config.toml
experts_per_token = 2
norm = "rmsnorm"
seq_len = 1024
Below are experts of layer 3 (counted from 0) of a mixture-of-experts language model. Rows are named router (the router's row for the expert), down (a neuron's output weights, with its number) and show model dimensions 0-191. Each number is 50 + 10 x the weight over its row's rms, rounded and kept within 0 to 99.
Before each expert's rows: "comes before" lists some tokens at least twice as common just after its tokens as in all text. This comes from a sample of Wikipedia text that the model never trained on. Tokens count by the router's weight.

# expert 56
comes before: ":", "\n", " by", " Born", " name", " Species"
router:40 51 39 54 44 58 50 37 31 37 62 66 64 55 46 62 64 44 38 63 62 49 49 66 34 62 56 44 45 57 60 50 36 55 48 55 35 43 60 47 37 60 41 66 54 56 50 53 69 45 49 44 61 67 56 56 49 36 60 44 45 62 44 37 57 44 44 46 30 58 45 35 59 40 42 48 54 51 67 43 50 42 52 30 55 40 38 48 43 44 62 52 69 39 76 35 60 35 61 50 64 52 50 57 61 55 61 43 37 64 59 55 51 61 51 53 55 60 45 33 53 46 62 42 49 59 39 65 37 46 57 64 40 60 56 62 52 57 41 59 36 52 60 56 53 70 40 55 40 47 62 68 51 60 43 50 45 51 54 47 34 47 54 42 52 60 51 58 63 57 47 53 59 66 54 34 51 68 49 40 41 63 38 50 29 65 64 59 56 49 66 69
down0:45 57 45 69 43 56 39 45 50 55 65 37 55 67 61 17 36 46 48 52 57 47 35 36 42 37 45 45 52 52 55 62 50 47 36 58 60 42 39 56 56 54 33 45 64 70 38 35 53 52 43 52 54 56 50 43 24 51 53 29 43 53 32 50 41 52 46 52 50 56 41 43 37 81 44 61 49 51 45 42 58 50 44 68 53 58 45 47 63 36 50 26 41 61 43 35 47 58 45 51 36 37 64 59 46 46 52 36 44 49 60 35 60 46 38 61 37 49 42 55 45 54 57 48 48 57 56 51 37 62 47 42 68 50 50 56 45 58 56 35 60 43 45 43 79 41 43 53 61 42 31 46 33 61 35 62 50 40 59 53 38 41 59 59 54 58 47 44 65 34 48 54 49 57 50 58 62 45 52 39 56 54 64 53 59 40 37 56 44 57 51 39
down1:58 41 73 49 50 61 40 55 64 36 58 55 55 66 39 33 50 54 51 47 52 56 42 45 66 45 20 44 34 60 45 55 54 52 37 36 38 45 54 55 43 51 37 38 44 38 49 47 40 50 38 60 55 54 54 40 39 43 61 47 48 59 66 55 67 50 52 55 58 53 58 26 48 56 37 32 48 42 53 55 42 33 57 59 48 26 51 55 63 45 52 58 50 31 34 62 34 53 57 46 54 45 22 37 66 31 59 42 48 55 42 50 67 48 59 40 45 64 44 44 51 64 65 40 45 68 49 36 56 63 60 45 52 50 40 58 47 46 57 53 23 46 52 58 51 43 43 48 31 58 47 59 38 53 56 52 42 56 51 58 64 49 51 46 55 50 58 33 42 41 38 47 61 45 47 53 31 51 63 66 56 64 44 68 57 39 51 63 47 44 59 54
down2:44 50 49 55 56 40 51 56 50 53 59 45 49 46 29 54 53 44 55 60 44 46 46 53 53 48 47 55 57 53 55 65 68 61 74 33 42 43 64 61 50 42 41 54 44 41 57 46 36 39 69 69 50 60 35 61 40 47 41 36 50 45 60 46 59 58 40 52 70 58 49 55 44 54 55 34 77 53 45 55 45 50 34 50 39 38 64 54 57 51 38 54 44 46 45 61 51 71 59 42 38 51 56 52 46 53 42 53 45 48 69 47 38 57 50 53 46 53 53 51 52 69 47 23 53 39 62 44 40 48 71 54 40 57 41 56 50 43 55 38 47 39 41 38 50 42 48 54 34 51 54 39 47 52 53 55 39 31 59 61 55 36 26 59 49 38 62 67 50 56 48 69 46 59 67 66 40 39 57 34 55 45 58 46 55 40 45 58 25 63 40 21
down3:29 36 49 39 51 45 54 35 51 42 52 58 50 38 52 48 53 46 60 63 57 42 59 65 57 50 46 51 56 43 46 38 55 45 40 64 44 59 38 63 45 59 52 65 54 47 42 47 39 55 48 50 50 47 40 44 70 69 52 43 52 78 49 61 35 62 42 59 39 49 41 50 48 35 43 51 64 47 44 50 46 39 60 45 58 35 55 55 47 58 48 53 57 53 55 20 26 46 26 51 67 59 43 50 50 53 50 66 61 35 36 40 43 41 52 59 34 54 53 61 45 54 49 42 32 49 62 56 45 52 28 57 63 52 50 42 64 69 55 50 62 53 32 45 62 39 57 49 37 64 62 42 64 54 45 59 36 37 64 50 41 27 52 43 52 58 43 56 44 54 56 53 62 40 60 40 36 63 47 31 44 48 67 57 51 35 49 44 55 30 65 54
down4:42 45 34 22 64 46 39 56 55 49 51 50 39 53 43 62 62 45 47 35 44 40 43 55 55 72 59 44 37 37 59 44 60 48 46 55 46 57 69 52 57 47 46 60 32 52 36 46 70 39 46 39 44 44 49 29 51 47 36 58 50 60 46 56 56 36 50 54 57 45 31 45 49 56 42 58 53 52 43 48 44 40 58 48 53 68 64 53 67 60 59 41 57 55 52 51 56 42 41 47 40 69 57 55 47 38 44 57 63 54 58 44 43 53 53 63 50 45 64 57 34 52 49 51 47 33 64 47 37 46 45 41 64 58 45 48 37 63 31 55 23 35 48 45 25 47 55 65 47 46 46 73 40 35 56 38 59 40 53 54 31 53 48 62 48 34 36 44 48 45 50 47 48 61 53 49 59 74 42 50 68 47 33 56 55 41 77 51 47 53 41 44
down5:65 60 51 61 52 52 62 46 45 46 53 56 39 60 46 37 50 41 41 58 51 53 58 51 63 51 35 52 30 40 26 50 58 51 52 57 51 55 40 37 59 54 43 58 47 41 47 49 68 50 49 48 52 60 41 42 41 41 42 33 50 44 56 48 26 56 52 70 52 39 60 48 60 29 47 45 46 41 43 36 38 65 51 53 30 41 65 45 49 61 55 52 54 65 47 35 51 53 27 39 45 46 70 50 54 50 46 54 64 57 56 47 61 48 43 46 58 38 19 41 44 41 43 62 39 57 48 60 57 73 29 59 72 44 43 46 53 46 61 49 50 61 48 34 26 45 45 52 57 38 48 51 74 40 63 52 33 36 56 57 46 56 52 60 38 43 55 49 48 32 54 27 48 53 40 54 53 69 55 57 56 56 61 59 30 56 45 51 60 57 46 55
down6:44 40 41 69 51 52 65 53 46 31 63 61 45 45 51 57 59 40 50 63 23 42 57 46 20 71 41 48 59 53 52 49 51 49 55 44 39 39 34 41 51 52 36 43 43 41 53 44 45 62 51 66 37 64 48 35 47 53 58 50 41 67 38 47 49 50 54 36 36 58 45 53 44 41 33 60 29 60 52 49 66 40 48 48 49 52 49 68 57 44 63 50 54 34 46 47 40 53 42 74 41 59 63 49 70 46 41 43 36 62 42 59 46 53 69 48 51 47 53 43 43 50 48 56 53 45 61 63 45 55 47 67 55 58 55 40 43 52 49 41 38 50 59 73 50 43 59 43 35 63 43 51 56 33 49 43 64 37 46 64 64 40 40 74 38 24 51 47 44 36 46 46 37 32 49 50 55 48 66 50 46 59 51 55 37 50 63 43 44 47 47 55
down7:47 76 49 54 37 65 36 40 53 65 49 54 49 43 58 47 46 63 34 45 56 45 53 39 57 47 64 55 44 66 62 58 43 49 44 46 51 47 27 46 63 39 36 33 56 72 51 52 65 47 46 55 52 50 47 53 52 49 42 44 44 42 51 48 37 53 32 41 66 61 56 42 67 68 64 54 64 53 59 49 58 50 51 43 48 46 60 47 40 50 58 60 55 66 33 62 55 67 48 39 53 49 33 41 54 43 44 54 46 53 49 60 47 53 43 50 64 38 54 49 49 40 72 39 39 75 34 61 77 57 44 43 54 64 45 57 45 53 45 43 49 45 48 53 57 40 60 72 60 30 50 40 68 62 49 41 53 54 61 57 25 49 43 67 50 66 49 50 57 50 54 50 39 54 47 51 34 28 51 46 48 56 50 47 54 51 33 68 30 38 47 40
down8:47 57 52 60 48 43 50 48 57 48 57 21 38 37 55 59 42 41 61 64 50 57 45 36 44 43 58 50 69 48 55 70 40 57 48 54 31 51 47 55 47 39 49 35 68 34 59 52 38 57 56 38 62 52 61 61 43 50 58 58 49 55 50 47 57 42 47 28 55 50 47 56 51 37 45 65 61 59 59 49 70 30 42 66 41 35 61 51 39 46 52 81 56 40 40 56 54 67 59 49 56 57 52 41 41 64 41 46 46 50 54 55 27 65 45 37 64 63 53 45 51 57 41 53 55 39 60 62 50 46 50 68 54 68 56 56 64 51 39 48 49 52 68 73 36 37 57 51 50 50 49 44 42 37 53 54 60 52 67 68 44 54 49 66 58 57 44 50 48 50 43 57 39 53 55 62 41 33 33 60 56 39 51 55 56 63 34 43 63 64 42 44
down9:54 59 34 50 32 38 58 53 71 41 41 61 55 47 46 31 50 51 50 57 66 64 39 55 45 42 66 24 50 58 71 48 53 45 38 41 57 34 64 48 43 34 48 51 54 35 33 45 61 43 57 37 50 50 53 41 78 57 42 51 45 55 44 62 52 55 45 42 52 47 47 62 38 53 53 43 54 63 49 32 49 56 49 46 38 43 64 61 57 48 46 59 62 58 50 51 45 26 50 47 49 63 82 51 60 40 53 44 53 52 62 38 54 43 58 54 33 31 53 75 50 58 53 56 48 51 34 47 53 39 50 49 55 52 54 47 40 53 54 57 57 46 46 57 47 56 46 39 54 48 64 37 60 32 53 44 51 62 64 56 59 57 62 62 59 45 65 63 58 57 63 46 41 69 59 51 37 58 56 27 56 50 45 34 48 31 54 47 65 47 67 57
down10:61 59 46 46 60 34 65 60 37 61 27 41 27 67 52 50 48 54 58 78 46 45 57 45 51 40 48 74 36 64 62 67 61 48 48 48 62 39 41 42 45 53 58 47 56 43 58 59 45 46 44 33 40 51 41 68 64 65 30 60 48 53 47 72 50 46 53 54 50 55 69 36 41 55 75 36 53 39 63 60 32 41 59 46 42 47 57 57 50 28 51 54 35 53 50 59 48 55 46 53 51 47 53 59 54 56 56 47 60 59 55 41 50 58 42 46 61 36 53 61 37 63 55 57 36 48 45 50 64 54 55 53 53 39 35 51 34 49 50 53 59 49 48 49 54 61 62 82 43 39 60 54 65 37 50 51 44 61 62 45 31 48 39 51 39 55 57 45 57 57 43 44 62 33 53 56 55 56 49 46 68 44 63 53 56 61 43 55 65 50 57 54
down11:41 60 54 50 49 44 51 45 49 47 44 38 40 45 54 43 48 49 42 50 49 46 53 43 46 54 36 47 29 52 51 45 65 42 53 40 43 54 30 42 38 51 54 53 55 49 45 52 55 65 57 54 53 47 45 40 53 57 71 56 45 51 49 54 47 46 36 59 51 55 40 50 46 15 27 71 42 38 66 51 34 55 57 54 33 43 46 72 47 64 60 55 54 54 54 35 32 33 45 54 30 52 59 54 63 54 63 48 46 51 59 63 68 57 52 32 44 42 35 38 52 47 43 52 51 44 42 32 24 47 44 63 60 51 61 38 38 35 57 47 52 46 54 54 42 60 41 33 54 49 61 51 48 54 71 77 48 46 44 45 51 49 54 59 53 49 51 51 43 72 45 49 52 53 42 36 55 67 71 64 53 35 40 47 28 63 64 68 57 46 47 57
down12:52 49 29 62 70 49 69 68 48 34 50 42 38 49 58 55 52 38 41 60 46 47 43 45 54 67 19 54 45 47 46 48 56 63 44 57 41 59 35 56 51 59 42 55 46 56 60 58 68 33 60 50 55 58 56 50 50 49 34 63 39 57 45 58 36 42 48 55 77 53 64 35 46 44 55 57 49 38 57 39 50 38 54 31 61 37 62 65 67 43 61 48 68 36 47 57 49 51 46 70 54 43 56 44 54 45 36 34 48 50 58 55 45 51 54 49 53 62 51 43 53 41 42 50 59 52 51 49 56 47 37 39 63 38 57 57 37 77 48 66 55 66 59 39 46 60 43 50 42 63 58 57 56 41 65 49 43 39 45 50 46 56 58 40 59 47 46 55 55 59 50 40 44 52 42 41 65 85 55 48 70 54 53 41 37 60 55 39 48 44 41 60
down13:70 58 64 53 59 62 45 57 45 54 54 52 41 58 58 47 45 32 58 50 58 62 51 61 56 48 55 61 33 47 36 51 47 56 54 45 53 72 58 45 44 77 49 43 38 27 53 54 58 49 62 55 56 31 34 37 41 53 56 49 57 46 51 60 47 52 47 59 54 56 43 47 51 37 44 52 37 40 72 72 54 57 53 62 53 57 55 36 61 54 47 29 27 35 33 59 54 38 29 48 42 39 58 41 48 41 61 47 62 48 58 48 55 42 46 66 56 54 47 41 52 49 58 48 55 37 40 47 48 62 39 53 45 42 59 40 47 56 54 57 33 70 42 45 43 49 43 40 66 70 42 48 38 37 52 66 55 27 51 36 44 58 44 46 37 59 53 46 54 44 64 68 49 42 57 56 75 59 46 47 65 39 46 62 36 59 57 45 55 50 67 63
down14:41 43 46 53 41 53 59 53 51 54 32 30 48 44 55 56 34 52 42 71 46 54 72 54 40 50 33 40 53 49 43 63 54 55 41 53 43 56 44 51 50 53 53 39 49 51 45 48 45 63 49 51 43 38 53 42 29 58 57 49 61 32 44 33 49 37 49 52 62 52 51 50 42 46 48 61 34 51 53 56 30 52 47 47 29 47 66 58 58 27 44 66 48 44 59 49 32 44 64 61 59 48 53 60 61 62 41 36 42 43 48 46 57 39 49 45 51 37 44 48 57 66 64 51 65 58 65 48 52 53 61 52 42 79 47 49 42 61 44 69 44 48 40 60 48 48 35 33 32 59 52 55 43 45 36 42 59 70 30 58 54 48 45 49 58 50 55 42 46 52 54 29 25 36 58 52 41 38 49 45 61 58 43 45 49 44 33 55 79 51 35 63
down15:51 44 81 53 44 48 54 59 43 61 43 65 38 60 58 48 51 39 42 54 48 57 65 46 40 46 55 51 51 46 40 60 54 56 37 48 52 60 42 52 42 78 59 41 50 48 65 70 70 48 49 44 45 48 48 55 57 44 55 36 66 56 41 60 48 52 38 52 52 43 58 47 39 53 59 52 58 46 77 53 54 52 63 52 51 34 36 61 55 61 65 31 45 46 53 53 44 42 46 39 66 47 47 30 55 46 28 56 42 47 38 55 62 40 62 53 68 49 46 54 45 36 49 31 74 52 51 48 52 50 57 52 36 33 50 60 42 44 53 58 57 53 59 57 59 43 68 35 67 54 57 43 56 48 54 61 55 49 51 48 64 44 36 56 56 51 49 86 42 60 28 46 34 57 67 59 39 51 53 46 33 53 41 39 68 55 53 53 52 46 42 48
down16:49 50 45 60 79 44 33 53 22 64 70 31 53 58 51 44 38 29 39 60 51 39 45 78 67 42 48 53 51 57 37 50 59 70 55 55 44 54 49 53 50 61 28 58 48 51 42 57 35 45 52 51 68 57 55 38 38 56 50 61 49 66 56 54 54 42 56 48 60 46 43 38 42 44 51 46 43 47 61 45 52 52 47 37 47 45 51 52 50 40 57 44 33 41 43 34 60 45 46 53 49 49 38 45 55 51 43 49 50 47 40 48 49 54 49 41 55 55 61 60 40 48 41 45 48 55 56 45 63 69 44 50 63 36 46 53 36 42 66 60 52 51 51 56 57 51 65 45 77 34 62 64 57 44 67 56 65 53 61 56 56 70 38 56 47 47 52 42 43 48 49 56 38 30 76 36 56 50 33 55 64 41 63 54 67 32 64 44 55 48 50 51